Below are experts of layer 3 (counted from 0) of a mixture-of-experts language model. Rows are named router (the router's row for the expert), gate (a neuron's input weights, with its number), up (a neuron's input weights, with its number) and show model dimensions 160-319. Each number is 128 + 32 x the weight over its row's rms, rounded and kept within 0 to 255.
Before each expert's rows: a language model's description of what the expert responds to. This comes from a sample of Wikipedia text that the model never trained on.

# expert 13
It responds to: Pieces of non-Latin scripts like Georgian or Burmese, and initial pieces of foreign personal names in lists and tables.
router [156 139 133 157 145  92 109 153 103 144 167 139 138 100 132 172 111 175 137 176  96 112 141 131 169 159  63 107 152 185 138 153 135 119 133 130 136 126  58 152 110 141  90 115 118  77 138 138  47 140  68 189 103  99  80 162 148 101 146 123 151 124 110 153 125  85 174 109 181 115  76 141 134 100 121 194 115 119 151  84 128 153  73  88  98 149  91 128 161  89 115  54 110 111  99 141 175 110 159 194  64 155 126 127 106 119 151 112 102 115 135 123 114 143 110  95 114 101 105  91 130 137 140  93 102 111 200 105 120 139 155 119 131  92 114  57  62 105 134 146 130  87 175 157 106  89 106  85 145  76 112 127 150  91  96 132 118 169 144 161]
gate0 [ 61 152  84 117 126 122 125 147 143 103  72 156 137 111 135  90 201 104  73  96 209 118 101 187 124 113 137 142 105 122 170 159 145  99 213 120 140 135 158 173 139 100 149 134 142 154 132 129 118 102 113  84 194 131 168  77 110 116 121 168 127  78 204 132 170  53 203 131  76 139 122 139 154 103 151  88 102 141 157  81  93 118 134 140 124  68 105 125 224 187 147  86 119 106 149 134 141 111 125 181 117 136 125 183 170  95 150 187  86 135 161 179  63 130 182 128 120 112 143 177  89 110 134 141 113 114  82 132 202 152 120 148 137 142 119 165 197 115 107 119 139 168  79 159 101 109 124  51 141 158 163 141 109 135 117  94 102 143  90 174]
up0 [146 123 103  84 106 126 114 121 151 100 120  87 144 115 161 136 100  75 125  96  56 168 103  88 126 141 203 137 128 147 150 152 119  86 129  54 122  81 110 177 106 139 137 129 132 118 202 125 155 117 144 190 140 163 112  90  98 123 121 111 170 138 163  88 173 184  97  81 141 104 113 115 153 124 135  88 153 109 107 105 144 122 129 166 183  97 174 135  85 109 122 139  48  95  55  98 157 110 186 130  60 177 113 167 183 162 161 127 152 179 152 200 161  81 141 124 102 117 168 206 103 114 158 138 159 117 156 109 110  88 139 160 102 147  82 132  74 140  49 151  91 139  91 122 126 165 103 139 130 128 134 105 135 145  65  94 155 186  43 102]
gate1 [163 141  60 118 169  72 136  83  96 132 157 112 124  94 121 177 134  84 130 142 102 107 135  53 134 183  86 147 108 128 142 157 169 179 154 161 116 130 129 148 141  83  93 121 150 165 165  70 163 120 102 173 127 144  75 104 139 147 101 129 104 145 121 132 100  90 132 167 118 120 134 116 146 134 161  91  77 161 117 187 112 124 140 138 121 121  75 133 135 116  64 168  85 141 122 104 172  78 189 239  97 103  99 145 158 142 141 144 183 128 166  83 105 117 118  82 143 109 170 103 104 129 100 151 101 119 106 144 118 110  84  82 195  99 110 172 116 147 163 185 141 123 133 124 152 116  97 118  86 166 199 114  99 106 140 110 120 167 130 127]
up1 [143 190  81  83  99 126 160 151 120 104  52 126  73 127 157 125 100 107 128 115  67 139  85 110 139 128 116 158 122 147  78  92 125 137 122 123 119 117 126  90 118 148 153 142 162 128  95  78 112 125 165 117 192 106 118 128  98 146 116 115  97 141 115 106 101 111  92 141 126 123 122 122 164 125 116 155 106 121 171  94  73 187  94 102  95  90 136  95  98 113 118 177 150 158 150  92 141 105 173 124 130 127 158 211  95 137 166 132 194 124 189  74 170 107 155 139  71  97 134 164 116 101 181 194 125 136 110 141 121 198  93 178 153 128 104 102 126 137 120 125 129 154 106  87 126 160 131 106 119 115 132 135 117 160 115 112  78 152  85 162]
gate2 [ 87 115 160  92 136 120 122 140  99 162 129 144 150 198  82  70 152 129  73 139 116 118 108 142 171 169 197 146  94 134 156  85 119 112 159 118 125  95 112 139 160 145  86 110 119  72  79 133 111 188 134 148 152 118  30 118  95 137 132 143 127 128 156 117 143 149 133 145 132 107 138 126 119  79  99 102 191 141 147 146 102 141 111 154 155 135  85 104 109  62 129 141 177 151  81 150 181 166 197 157  41 128  94 138  84 157 134 124 131 171 130 143 140 172  88 114 157  64 137 162 130 136 162 143 157 152 149 176 115 136 111 102 129 120  98 148 125  95  56 147 127 140 154 128 108 170 116 125  90 151 130 165 133  80  92 133  99 112 157 170]
up2 [125 137  74 150 118  95 119 165 176 106  71 138 136 156 132 136 173  94  55 165  90 119 169 116 108 110 161 161  74 139 116  50 129 110  96 115  98 100 120 133 157  93 102 120 111 141 151 148 121 132  94 157 126 108  72 125 101 110 193 139 134 124 103 119 135 138 102  82 136 134 103 118  64  99 231 109 142 207 104 145  89 101 133 101  55 127 132 101  86 189 123 134  95 132 125 105 116 156 185 109 133 160 129 112 133  49 109 183 180 109 165 159 133  87 148 128 152  80 185 176 116  80 148 182 142 125 128 149  51 139 154 127 109  57 135 158 112 108 154 115 186 113 101 165 169 165 146  76 151 116 132  87 171 131 124 167 123  62 126 112]
gate3 [125  71 160 149 145 113 102 115 122 210 213  78 134 114 131 146 156 117 134 167 108 176 159  87 108  78 148 109 126 107 134 132 190 150 120  72 130 122 156 130 128 170 121 199  96 171 122  99 142 131 182 161 101 119 140  80 115 147 166 115 119 157 154 161 112 123 158 174 104  98 157  89 161 110 137 160 111 113 137 127 100 131 103 118 157 167  88 148 104  74 117 154 119 184 130 186 159 134 184 103 155 135 176 117  77 172 110 111 124 179 128 128 148 125  99 199 116 107 115 125  99 117 166 129 130 174  77 124 225 122  77 146  79 143 150 106 164 141 177 143  93 221  87 100 114 165 146  94 132 104 169  86 134 152  72 129 131 143  93 115]
up3 [154 136 113 126 135 164  65 103 110 127 106 128 131 149 142  84 116 138 131 123 130  82 120 127 161 157  75 163 120 117 182  93 188 107 116  89 134 133 114 144 161 197  45 131  96 126 115 102  78  78 124  82 129 133 104 108 112 131 113 135 181 145 109 176  91 119  98 173  71 138 140 167 194  96 142 132 106 137 145 143 121  73 130 209 104 125 117  85 133 164  36 129 163  94 181 145 127 134  96 166 144 134 136 121 106  90 101 120 111 125 178 107 148 123 158 111 177 117 106 205 154 130 145 135 142 170 139 153 159 148 171 113 143 117 166 184 116 127  97 184  40  94 106  88 175  99 117 118 145 147  59  96  96 109 139 126 147  77 127 147]
gate4 [111  45 168 110 141 186 136 141 123 151 135 108 202 113  67 204 133 164 123  68 123 121 117  71 152 162 158  87 131 125 149 106 108  85 178 116 123 166 141 112 117 130 139 102 108 150  94 119 126 108 122 152  92 150 114 163 108 110 146 125 168 124 104 181  83 160 166 148 188 108 162 172  47 136 141  96  77 195 175  69 116  85 161 113 108 192 151 146 156  82 190 139 120 160 137 136 129 164 109 133 146 120 135 111 132 151 155 144  74 122 111 132 178 153  90 165 147 100  64  89  91 128 153 132 143 183  97 119 144  96  96 130 163 128  78 206 185 106 156  86  72 155 127 110  96 103 119  83 144  77 159 119 109 128 133 121 156  92 130 140]
up4 [110 141 133 173  99 113 160 149 140 152 118  97 199 133 109 142 126  92 133  82  78 136 159  42 143 133 111 175 152 114 167  83  78 200 147 185 160 165 156  99 146 146  69 161 115 186 123 204 109  90  71 100 113 119 134 111 118 162 158 133 153 113 146 189 148 140 198 159 139 118 150  89 135 121 130  74 127 189 169 114 196 136 123 125 125 174 119 119 130 137 117 138 150 179 152 123 116 105 155 147 113 147  89 132 110 132 187 157  97 150 170  97 106 153 111 149 109 208 105 144 127 204 174 166 118  93 161  92 131 200  58  78 128 110 129 173 121 110 136  95 138 127 102 118 116  78  89 169 151  76 163 138  99  68 169 114 132 150  50  51]
gate5 [224  93 113 119 167  83 154 183 119 104  89 140 163 100 110 207 139 130 164  93 123 116 133 110 192 167 165 121 163 139 144 128 162 145 134 165 149 150 104 162 118 105 154  58 138  71 129 138 139 166 144 110 111  94 114 131 162  92 140 109  91 155  59 130 116 138 127 104  78 168 127 156  95 121 166 150 108  84 124  98 150  89 133 147 120 117 105 150 128  76 157 107 182  92 128  81 123 127 133 160  74 144  73 152 166 153 149  91 145 116 104 104  72 177 118  87 123 169 136 168 128 139 100 108 129 204 112 118 146  61 117 109 152 174 117 196 142  86 124 117 134 159 144  97 134 103 127 103 160 161 109  84 115 152  68 137 168  45 153 132]
up5 [154 124 188 106  99  93 146 156  80 120 161  79 143 146 124 125 116 136  94 178 120 155  88 110  90  29 159 138 174 126  88 127 127  88 143 128  92 167  97 140  81 102 109 145 117  92 126 120 137 114 103 169 105 112 123 168 149  67  74  65 131 108 119 121 159 116 146 125 119 125 154 128 128 107 138 121 115 132 160 132 114  80 138 159 114  90 145 130 169 125  88 140 181  95 100 108 118 131 147 203 178 145 122 179 125 130 197 188 100 128 135 132 129 135 152 189 170 222 142 109 181  98  97 156 120 126 122 137 123 134 142 146 108 140  87 112 162 125 143 143 186 150 164  84 140 126 156 137 132 110 122 147 133 145 126  89 103  69 178 123]
gate6 [143 154 160 172 121 103 151 133  84 171 127 104  71 112 155 158 148 150 143 126 132 180 158 113 118 120 162  83 146  79 109  94 149 115  98 149 109  92 111 150 158 110 142 149 122 132 111 153 137 168 150 140 119 142  96 125 148 114 130 119 156 152  82  94  80 140 114 176 109 167  71 112 109 153 108  98 207  96 132 170 152 124 128 170 162 133 112  78 115 129 118  90 161 102  79 138 153 145  98 172  39 131  87 107 124 165 128 129 132  93  91 156 144 146 168 165 163 104  91 191 147  92 146 140 127 144 163 148 162 121 157  91  92  97 142 142 160  87 117 181 115  86 159  89 137  87  88  96 118 147 139 178 113 139  87 125  67 126 123 120]
up6 [133 127 134 151 138 143  80 113 198 110 100 118 154 117 146 172 117  87 126  95 140 110 144 121 132 191 143 123 101 117 151 126 110 124 172 135 101 152 111 107  78 120 172  73 138  91 121 143 126 158 181 137 129 161 157  96 158 111 119  67 152  99 139  97  91 171 126 118 132  91 177 136 150 128 186 176 255 133 174 156 113 116  99 153 127 136 132 118 206 148  81 124 141 133 171 191 181 155 126 123 149 128 138 148  87 130 163 130 167 120 105 147 107 164 110  98 177 102 155 130 105 138 119 118 133 122 139 125  50 138 142 113 111 108  47 124 158 101 118 150 151 159 112 154 167 191 122 114  79 135 111 117 134 155 168 146 160 134  78  96]

# expert 16
It responds to: Hyphens in compounds (best-selling, year-long), en dashes in scores and year spans, list-opening dashes, and number words two, three.
router [159 124 130 117  96 151 134 134 131 123 166 129 211 119 183 131 176 100 122 201 136 167  76 132 178  89 125 124 121 149 147 157  65 157 128 132 128  48 114 123 139 154 123 138 131 160 138 178 190 130 143 127 128 145 119 158 109 180 157 174 122 114 125 148 116 116  95  58 101  62 163 160 122 100  72 171 103  86 173  84 162 163 152 126  81  94 127 166 119 114 172 146 135 142 127 122 165 134 112 122 110 154 150  81 131  85 141 122 156 165 162 160 152 103 173  94  50 126 149  90 141 109 128  93  82 113 153  85 159 136 118 129 131 147 130 100  96 163 175 131 146 136 118 154 196  91 154  98 191 129 107  92  97 172 140  69 113 102 171 130]
gate0 [105 177 106 162 110 145 120 123 105  75 116 101 121  97 135  57 195  93 131 167 219 109  96 132  92  97 102 121  59 113 133 146 127  52 129 142 145 112 121 161  82 113  68 140 107 116 116 159 113  86 121  99 145  92 143  97 109 157 106 119 136 156 154 142 186  93 121 111  37 126 154 101 149 139 124 103 115 116 175  67 172 132 117  75 123 107 157 147 137 133 117 100 103 120 129 150 139 108 106 192  75  84  93 203 119 109 111 172 156 110 130 128  97 113 151  97 220  81 155  91 112 145 134 203 134 132 114 172 191 109  79 111 160 215 130 124 148 139 108 152  89 126  87 128  36 109 126  69 156 109 159 139 131 108 137 105 122 173 126 146]
up0 [106 186 105 118 135 165 105  61 162 107  90  65 111 158 143 134 133 136 149 119 138 169 155  96 143 107 127 154 206 189 103  81 104 160  48 106  99  99 123 137 153 108 143 138 125 124 148 137 187 133 160 113 123  86 175 169 128 146 111  93 173 152 152 147 135  99  60  60 108 117 126  95 121 131 122 123 164 119  83  95 168 134 113 170 169  67 161 147 101  86 130 146 134 150 111 147 144 116 157 165  75 165  82 200 160 157 108 134 121 211 189 128 173 121 118 131 124 166 130 195 142 117 122 151 116  97 118 124 161 150 146 141 137 121 128 197  66 104 100 156  88 176 143 137 141 177 137 171 145 108 118 107 122 151 155 126  77 129 117 129]
gate1 [138 125  98  79 150 102 157 116 113 106 144 164 143  99 135 165 150  87 150 116 119 105 127  63 129 123 131 135  88 150 165  71 172 127 102 168 125 136 105 133 103  89 112 154 122 160 165 117 133 112  52 182 139 154  91 109 135 127 148 148 125 131 140  85 151 113 139 182  83  92  94 100 127 130  95 122  80 132 148 159 133 205  70 154 126 113 131  76  51 127  86 151 109 152  90 123 176  89 136 166 134 143 132 145 143 151 102 144 156 147 136 107 125 187 120 138 185 141 149 182  90  83 100 157 113  64 110 128 124 145 136 161 122 138 173 170 151 146  88 113  25 147 192 139 160 111 145 124 108 162 165 111  99  73  88 129 124 124 109  70]
up1 [161 184 104 104 124 178 151 163 137 104  94 146 121 145 142 121 106 136 125 119 131 121  67  92 135 134 112 174  83 148  61  77 180 120 138 103 143 116 122 129 143 106 173 165 119 132 140 163 123  72 161 161 168 163 185  90  92 151 109 125 178 122  94  88 140 140 116 181 129 116 114 113 114  88  65 139 125 100 193  34  94 135  98 159  86  78 100 164  68 120  80  92 115 135 165 104 159 120 158 129 150  76 144 134  87 128 115 187 156 181 138 104 162 147 113 147 188 128 149 144 165 103 162 176 100 106  72 135 126 184 113 142 169 133 182 176 134  99 119 143 111 162 107  61  78 150  75 139  61  91  82 106 100 115 122 178  62 151  60  99]
gate2 [115  93 132 121 159 133 169 153 126 173  71 140 144 152 131  87 151 167  85 110 123  69  64 144 198 163 161 116 191 154 177 120 157  71 163  78  90 144 129 131 230 158 150 102 140 103 163 114 137 155 172 188 102 106  59 109 150 127 128 174 132  64 153 120 180 131 139  88 167 112  88  81  74 147 104 132 140 133 111 180 111 175 146 190 156 104 100 127 135 146 117 138 147 113 127 100 146 121 174  76 141 130  84 140  70 169 112 148  70 146 120  83 102 152  89  83 178 116 172 152 134 188 149 132 148 146 188 160  96 110  89 103 201  79 103 161 135  63  96 144 202 172  86 138 102 155 126 148 113 137 136 159 116  55 165 132  96 148 143 148]
up2 [182 131 120 182 126 139  90 189  86 111 153 175 168 182 149 147 167 122 116  87 119 141 170 166  73 110 121 128 124 115 147 108 114 165 138 128 146 160 129 160 124 158  90 100 110 157 136 167 147 102 104 137  60 141  37 116 117  89 158 103 116 127  91  75 132 128 136  97 156 130 113 127  86  98 170 129 148 193 117  94 107 124 130  94  96 136 155 121  99 151 151 118 156 170 152  87 106 106 168 156 118 158 127  91 136 119  95 102 174  95  85 138 148 151 135 165 182 104 181 175  73 113  82 136  81 146 147 159  97 134 118 139 142 100 128 124 134 122 164 149 184 136 121  85 136 176 113  71 149 121 128 139 174 120 173 194 112 118 101 143]
gate3 [136 107 202 132 204 172 120  79 119 117 205 100 153  94 152 160 139 153 162 134 122 154 172 113 172 105 146 106 195 112 112  44 143 174  75  93 139 111 168 163 135  89 150 138 147 162 145  65 168  92 148 109 166 145 139 115  90 146 131 126  91 151 207 141 118 124 132 101  90 102 138 102 134 164 138 129 167 125 119 136  98 168 148 130 175 155  94  90 111  45 119 164  99 139 150 133 140 150 113  71 175 128  99 112 146 161  86 108 129 124 100  87 143 145 138 159 106 106 116  89  93 141 119 179 149 127 120 170 155 137  94 201 107 124 190 148 146 116 150 183 120 181  94 172 120 116 127 135 159 134 159  77 116 146 125 112 162 135 153 118]
up3 [ 80 139  58 103 158 167 151 136  88 193 127  92 118  96 101 128 123 118 143 133 123  88 157  90 189 156  36 179 104 102 139  86 159 149 150 107 131 151 105 115 123 189  69 166 148 163 163 184 102 106 107  86  94 141  68 121 120 166 121 113 133 143  74 200  94 142 106 157 136 159 154 150 149 100 119 141  99 121 154 195 138 113 144 151 150 125 125 161 118 116  50 112 135 100  98  93 154 185 105 180 112 148 136 118 180 127 135 181 165 117 118 151 103  89 128  94 178 172 135 166 125 141 156 119 154 121 135 145 169 123 175 114 190 152 155 159 156 112  42 101  72  78 203  68 134  99 140 129  85 139  59 142  99  92 126 179  84  68 191 118]
gate4 [104  60 173 137 180 150 144 166 149 115 129 127 163 164  83 151 159  70 167  86  99 127 139 156 116 155 129  84 121 123 118 158 122 116 143 123 141 156 145  60 104 141 180 144 145 156 110 115 179 127 115 131 113 144 103 129 106 106 175 154 107  91 107 183  90  85 183  92 113 160 201 170 112 131  97 125  63 102 104 113 142 125 196 150 106 113 131 132  93  88 145 154  65 145 109  70 201 139  69 104 137 142 181  88 135 213 117 116 124 121 141 110 149  79 155 149 126 140  85 143  92 105 139 149 147 176 119 126 145 107 118 137 155 142 123 121 145 132 137 126  71 159 120 113 119  66 156 127 124  80 134 180 126  97  98 151 134  46 164 124]
up4 [150 145 169 120 126 157 155 163 140 121 190 126 144 122 147 199 144  89  79 109 144 156 177  80 101 101 161 141 109 144 179 155 115 111 124 147 208 108 124 118 187 150 114 155 131 100 148 139 115 127 122 130 114 217 131  91 141 104 148 119 103 125 158 148 147 137 163 119  95  98 169 161 179 120  96 141 109 154 139 149 191 106 153 137 148  96 172 100 165 111 144 150 141 193 115 209 154 111 103 158 154 145  79 167 141 173 151 156 109 126 194 131 133 172 123 140 106 190 105 136  96 137 136 157 129 157  88 117 163 122  80 112 133 184 132 152 131  68 150 121  49 140  89 133 175 115 150 152 155  86 118 124 146  92 149  75 167  86 148 118]
gate5 [145 112 139 124 134 101 182 147 105 104 142  65  89  96  95 187 181 108 155 153 129 140 136 110 133 140 157 123 141 179 111 168 153  64  94 153 114 172  92 182 106 100 111  92 196  68 140  86 164 112 111 132 162  73  79 139 157 134 133 112 123 103  72  92 134 117 127 167 114 152 138 134 191 132 187 143 119 102 137 103 144 126 134 194 140 120 122 147  98 121 127 126 196 108 118  67 178 108 128 172 120 124 146 152  97 156 123 118 109 158  84  99 106 122 197 124 161 124 108 139  76 123 128 125 161 193 145 124  98  95 126 137 129 162 159 175 149 107 129 121 165 133 142 114  52 143 119  85 154  92 104 147 133 100 129 220 156 105 196 152]
up5 [142 148 153  92  96  98 130  92 121 122 163 120 143 174 103 161 125 118  86 154 122 113 132  48  93 103 121  83 128  95  95 146  98  79 176 152  67 203 108  98 148  65 116 110 100 147 141 115 111 134 119 156  62 136  97 152 104  76 177  91  80 106 121 118 189 107 116 120  87 145 116 180 140  86 122 136 101 114 136  92 137 121 111 180 150 109 130 121 177  99 117  99  99  84 123 145 130  92 124 124 190  83 155 126 148 127 149 159  68 132 129 182  66 158  88 197  86 221 156 152 154 124  93 112  91 131 155  81 149 103  77 162 121 130 121  85 163 139 143 142 210 116 166 113 137 120 156 134 130  74 191 136 177 142 158 132  99 126 164 125]
gate6 [124 171 179 179 123 146 127 144 130 200 178 112  51 160 125 125 155 154 115 127 196 197 137 120 105 120 114 136 161 112 134 123 147 110  47 119 124  85 120 139 170 182 145 137 136 115 117  91 180 176 114 134 138 102  90 192 157 180 124 191 148 154 136  86 125 147 105 105 127 114 110 100 119 158 121 118 176 137 118 158  76 104 144 160 147  99 151 103 116 129 165 145 116 133 104 107 184 190  89 171  41 136 101  99 130  94 104 160  81 147  78 173 156 131 157 170 152  97  87 158 105 139 125 153  74  79 172 191 114  51 148  37  94  62 156 140 120 133 157 129 136  82 154  98 142 104 100 189 107 148 143 105 116 137 113 106 136  98 107 111]
up6 [124 141 155 147 138 133 139 144 162  86 118  32 114  98 105 152  89 125 115  95 141 119 137 127 115  81 191 137 100 143  87 116 125 147 117 109  59 131 111 103 144 109 182  88 105 142  83  96 132 134 198 153 169  92 140 101 141 141 151  53 114 120 160 135 131  75 115 139 128 120 137 143 131  75 163 139 221 104 132 113 149 148 139 119 145 177 172 112 170 136 104 142 129 116 142 152 164 151 158 151 111 111 142 167  98 206 103 143 132 140 140  93 104 103 129  71 134  75 103 186 147 146 135 139 119 121 169  92 147 129 125  85 172 157  40 118 166 139  96 181 118  98  79 124 108 153 128 125  53  97 122 120 159  84 210 109 141 143 153 144]

# expert 21
It responds to: First capitalized piece of a proper name, often South Asian, after a space or comma, such as Bha, Ko, Chan, Cor.
router [130 143 124 166 121  93 133 170 103 172 160 140 152 118 124 142 110 154 135 150 110 101 103 139 166 146  68 128 141 185 122 159 123 120 139 134 130  92  63 153 115 158  92 119 141  73 134 137  63 137  86 200 106 116  69 151 135 102 154 146 146 126 116 173 124  53 175 116 179 143  79  95 141 114 122 178 117  93 151  74 129 151  84  85 103 127 102 146 171  94 113  55 125  91  89 137 175 112 155 195  91 156 117 113  83 132 156 121 122 113 160 106 143 153 105 112  98 117 102 100 132 123 141  90 106 138 184  99 134 147 138 106 126  89 114  58  68  96 121 146 137  96 178 160 118  80 122  90 152  81  82 143 136 105 103 138 155 170 134 144]
gate0 [ 70 145 113 125 123 115 105 154 120 131 110 128 151 122 184  94 213 158  94 147 213 122 146 147 132 115 152  70 116 119 160 128 142  32 144  77 189  86  89 138 151 122 159 137 136 142  95  80 120  99 131  73 170 135 168  57 102 130 141 165 135 112 210  67 102  58 115 139  67 152 112 169 134 160 198 147  72 134 160 106 157 112 109 126  90  79 120 140 168 162 156 155 121 122 107 140 129 102  94 171 115 140 141 164 132 104 150 122  85 124 185 165  74 111 122  63 159  93 126 147 144 113 148 121 118 143 137 158 156 151 128 149 120 184 120 141 175  82  99 125 155 145 124 185 103  80 180  83 115 112 148 148 117 107 138  92 120 115  95 155]
up0 [124 170  82 127 143 115 145 111 119 121 132 108 186 158 143 120 142 107  98  97  57 146 169  92 104 106 173 139 164 169 129 142 125 108  79  96  74  88 122 144  31 128 152 114 107 117 180 165 168 117 142 116 154 149 129 132 136 113 160 137 114 136 121 108 152  96  75  59 147  72 158 155 158 109 142 157 137 122 135  80 177 128 137 138 161 113 215 136 113 133 146 135 103 110  98 114 116 119 148 124  78 173 127 133 173 189 150 144 144 125 167 185 166 122 133 110 115 130 143 212 113 111 109 133 110  90 146  98 143  86 114 113 145 153 107 174  85 126  77 133  66 192  67 141 150 154 172 118 168 113 102 130 118 127 129 149 153 170  73  54]
gate1 [153 147 120 128 131 104 154 121  85  92 183 180 144 127 114 149 112  94 133 127  99  96  98 102 160 154  90 141 139 131 147 131 135 222 114 162 148 109 110  85 161 127  78 183 170 146 138 133 209 138 100 204 157 149 138 112 137 122 152 117  97 125 119 174 113 138 104 132 142  77  98  89 119 149 134 134  91 154 136 148 114 153 107 131 131 113  90 179 109 125 120 172 123 148  97 108 146  95 183 168  93 134 128 155 119 157  88  99 145 148 146 122 148 143  83 116 136 112 198 129 150 120 135 116  78 115 102 129  72 125 128  75 166 103 166 172 157 144  98 118 103  88 159 120  95 170 160 148  94 163 209 102  74  96 104 147 129 131 122 166]
up1 [120 128 119  23 109 104 175 123 103 102  35 125  94 132 172 156 104 128 153 157  80 156 111 136 125 121 107 163 153 161  92 109 137 160 134 108 160  88 131 100 159 109 150 163 153 157 134 118 136  92 122 154 195  97 103 183 114 161 114 113 170 184 105 111 123 108 129 148 158  79 133  87 146 140 143 193 151 148 200 106  58 170 123 142  89 102 137 130  90 167  78 165 134 153 138 158 157 143 164 131 119 122 134 187 118 167 163 163 147 118 169  95 133 140 138 151  84 143 123 158 116  88 144 136 130 124  64 136 114 146 108 150 141 126 139 136 136 106  79 127 158 170  81 125 135 103  96 126 192  96 137 152  81 157 111 107  75 186 168 132]
gate2 [ 63 114 108 133 124 113 132 145 121 157 120 157 149 132  82  78 138 112  72 169 118 144 121 135 174 183 137 165 143 126 134 103 107  93 163 149 141 115 113 155 198 162 117 111 155 105 158 182 147 179 201 133 130 121  92 156 114 148 118 172  91 121  56 110 140 174 141 154 179 128 136 138 124 155  57  81 147  98  98 134 105 156 114 180 110 134  84 169 120 109 120 139 166 118 105 156 148 147 160  95 103 120 107 183  85 153 111 139  83 164 110 158 133 216 112  90 141  80 155 193 136 183 131 108 127 148 177 160 127 114  96 109 129  97  99 148 164 131  39 161 153  67 141 175 100 165 129 124  69 156 111 132 136  91 161 150 104 160 109 182]
up2 [169 109  93 173 123 104 115 192 177 101  48 162 137 157 178 157 199 117  94 140 111 126 181 100  71 116 131 162 104 143 158  89 125  94 105 123  59  76 117 128 149  86 105 120 154 130 134 126 167 101  92 133  81 108  72  93  93 105 206 185 168 148 117  91 164 165  92  89 149 129 114 127  67 110 223 118 162 187 127 156 152 138 150 105 131 121 151  82 123 122 132 116 141 147 161 115  80 131 133 129 111 132 164  95 176  95 149  85 150  96 150 142 141 115 129 168 176 115 154 167  67 142  97 168  86 132 178  96 102 123 165 102 152 150 181 107 142  92 154  89 211 143 111 149 136 166 109 124 142 126 147 111 130 121 148 149 137  47  78 142]
gate3 [127  75 190 156 170 157 141 114 135 162 159 114 139 121 142 163 171 152 132 135  81  87 193  86 174 116 160 115 128 130  57 139 164 166 134 100 116 101 164 141 142 144 150 195 140 137 150 145 143 156 160 155 127  99 186  77 116  90 116 129  94 213 191 144  82 138 147 128 105 130 131 101 143 140 131 146 133 107 121 137 121 115 143  99 173 160 130  88 111  29 121 107  72 130  81 139 165 156 146  78 117 105  96 142 134 163 103 120 171 156  92  95 130 133 171 177 148 104  80 120 163 105 154 151 144 129 135 147 212 135  67 184 113 138 147 124 134 117 140 170 107 164 161 145 107 151 130  99 126 122 160  32 167 144 151 102 149 122 126 109]
up3 [151 127 123 133 153 145  82 140  69 188  63 105 164 141 134  98 109 156 129 127 126 111 119 123 174 164 105 138  88  97 184 151 167 113 118 124  99 158  86 162  89 167  62 121 176 130 150 124  97  72 112  66 131 150 135 115 152 117 115 171 105 153  98 153  46 130 110 182  85 173 189  94 196  91 117 138 122 150  88 151 126  96 123 146 140  79 129 133 111 138  79 151 160 124 115 131 154 134  76 153 133 144 106  84 125 117 129 171 111 118 141 154 116  87 154 115 155 153 130 196 150 138 178 163 158 181 130 173 114 106 174 157 132 148 172 149  77 131  88 144  95  66 118 131 147  32 123 163 101 143  96 135  94 119 152 138 152  98 144 107]
gate4 [119  78 174 136 131 114  90 163  95  95 110 175 154 127  73 198 149  71 166  75 114 188 139 148 145 162 145 110 114 166 193 110  97  83 161 136 159  81  62  99 133  66 143  86  89 105 124 109 145 148 121 112 125 125  69 118 137  96  81 111 116  90 106 210 114 150 162 175 135 126 148 118  33 105 140 133 112  87 178 124 129  82 153 165 155 143 101 142 100 110 131 137 117 174  69  77 115 185 132 119 127 117 127 111  95 161 152  91 136  88 122 144 110 150 122 196 101 127 105 117 150 106 150 179 131 139 103 139 161 136  91 100 136  75 111 151 136 151 125 116 140 177 182 123 133  91 118  50 137  93 152 183  85 120  74 147 156 116 110 104]
up4 [178 168 130 138 137  97 129 147 148 158 196 117 167 124 100 143 115  70  86 111 131 137 153  84 142 139 119 161 102  99 217 114 135 144 177 148 174 132 160 108  81 177  98 147 127 129 157 168  97  87 133 118 111 152 102  95 107  98 145 150 151 100 137 155 147 120 201 108  99 120 119 127 155  98  86  78 132 180 137 124 184 129 128 125 130 173  74 132 167 175  74 173 119 181 171 132 174 114 116 155 133 164 168 120 117 146 175  93  94  99 205 118 137 143 133 162  97 183 109 119 138 139 111 148 118 156 149 110 167 182  69  96 131 128 155 146  96  81 168 121 104 134 143 128 169  93 113 144 115 102 159 125 156  98 145  84 129  63 146 119]
gate5 [137  81 162 105 125  64  94 126 117  94 138 102 137 119 139 200 137 111 162  96 105 161 117 136 128 152 107 151 165 159 127 126 148  78 134 190 148 154 120 135 121 113 124  95 154  45  81 122 135 145 142 178 128  85  60 125 208 109 114 133 115 171  72 152 109 127 146 135 135 192 107 137 157 107 179 135 111 107 136 157 139 102 129 163 106  66  80 160 112  78 149 137 197 122  83 110 194 122 163 150 133 136 169 187 108 154 159 143 153 177 115  81 136 143 158 152 150 137 122 169 112 160 113 116 103 182 112 154 114  61 130  83 186 148 127 163 188 140  83 109 156 178 136 125  76  94  57 115 149 150 133 104 143  85 122 185 106 109 161 120]
up5 [182 147 194  84 146  87 113 150  92 128 158 100 142 158  68 159 106 146 102 142  81 168  75 123 125  87 131 112 108  81 112 152 143  38 119 163  98 113 111 127 106  84 108 113 119 113  89 104 153 154  86 129 135  92  75 135 120  48 135 132 125 148  94 107 201  90 142 123  59 134  96 193 147  89 120 116 141 123 183 115 106 179 101 138 119 124 138 140 164  66  81 125 183  90  84 168 127 123  91 202 125  83 112 171 148 126 144 200  54 125 117 139  77 157  68 189 166 209 104 163 187 129 117 158  65 111 126 139 108 173  89 151  90 132 132  83 208 165 117 109 175  99 133 111 115 112 163 112 150  93 150 153 116 116 145 113 119 118 207 106]
gate6 [143 135 175 186 114 157  98 143 113 188 145 113  47 207 135 133 166 133 144  83 109 180 131  89  81 167 119 109 156  73 139  88 174 115  91 118 123 106 148 125 140 151  99 102  95 109 113 166 195 164 134 206 120 120 115 138 155 139  92  99 138 125  96 110 148 122  97 148 155 145 114 120 128 167 126 102 179 149 152 150 133  88 164 203 146 104 134  93  98 118 152  79  88 125  66 105 116 141 104 180  77 123  53 130 137 144 127 131  79 134 119 159 167  90 102 196 141 100 114 178 184  59 119 111  85 158 151 159 108 103 165 113  69  99 129 146 168 125 155 180 144 104 179  87 131 102 124  98 179 149 152 136 151 151 121 107 101 102 132  93]
up6 [116  73 142 189 112 140 111 163 205 140 114 111  96 116 160 185 134 125 142  61 117 107 158 115 106 105 152 105 127 174  77 126  89 110  89 117  97 162 129  95  97 176 133 102 175 117 116 161 118 165 155 155 110 119 154 122 124 157 166 108 178 140 139  75 110 139  84 117 140  58 143 112 107 113 168 186 210 125 112 140 122 106 116 125 159 140 143  90 201 118 115 130 119 179 165 188 115 108 123 134 169 155 160 192 117 155 109 142 155 139  78 151 128 163 101 100 163 114 118 106 116 163  78 102 120 111 159 127 114 101 155 119 144  99  61 114 175 121 127 164  94 160  98 141 100 160 151 153  96 176 145 104 140 107 198 153 163  97 103 140]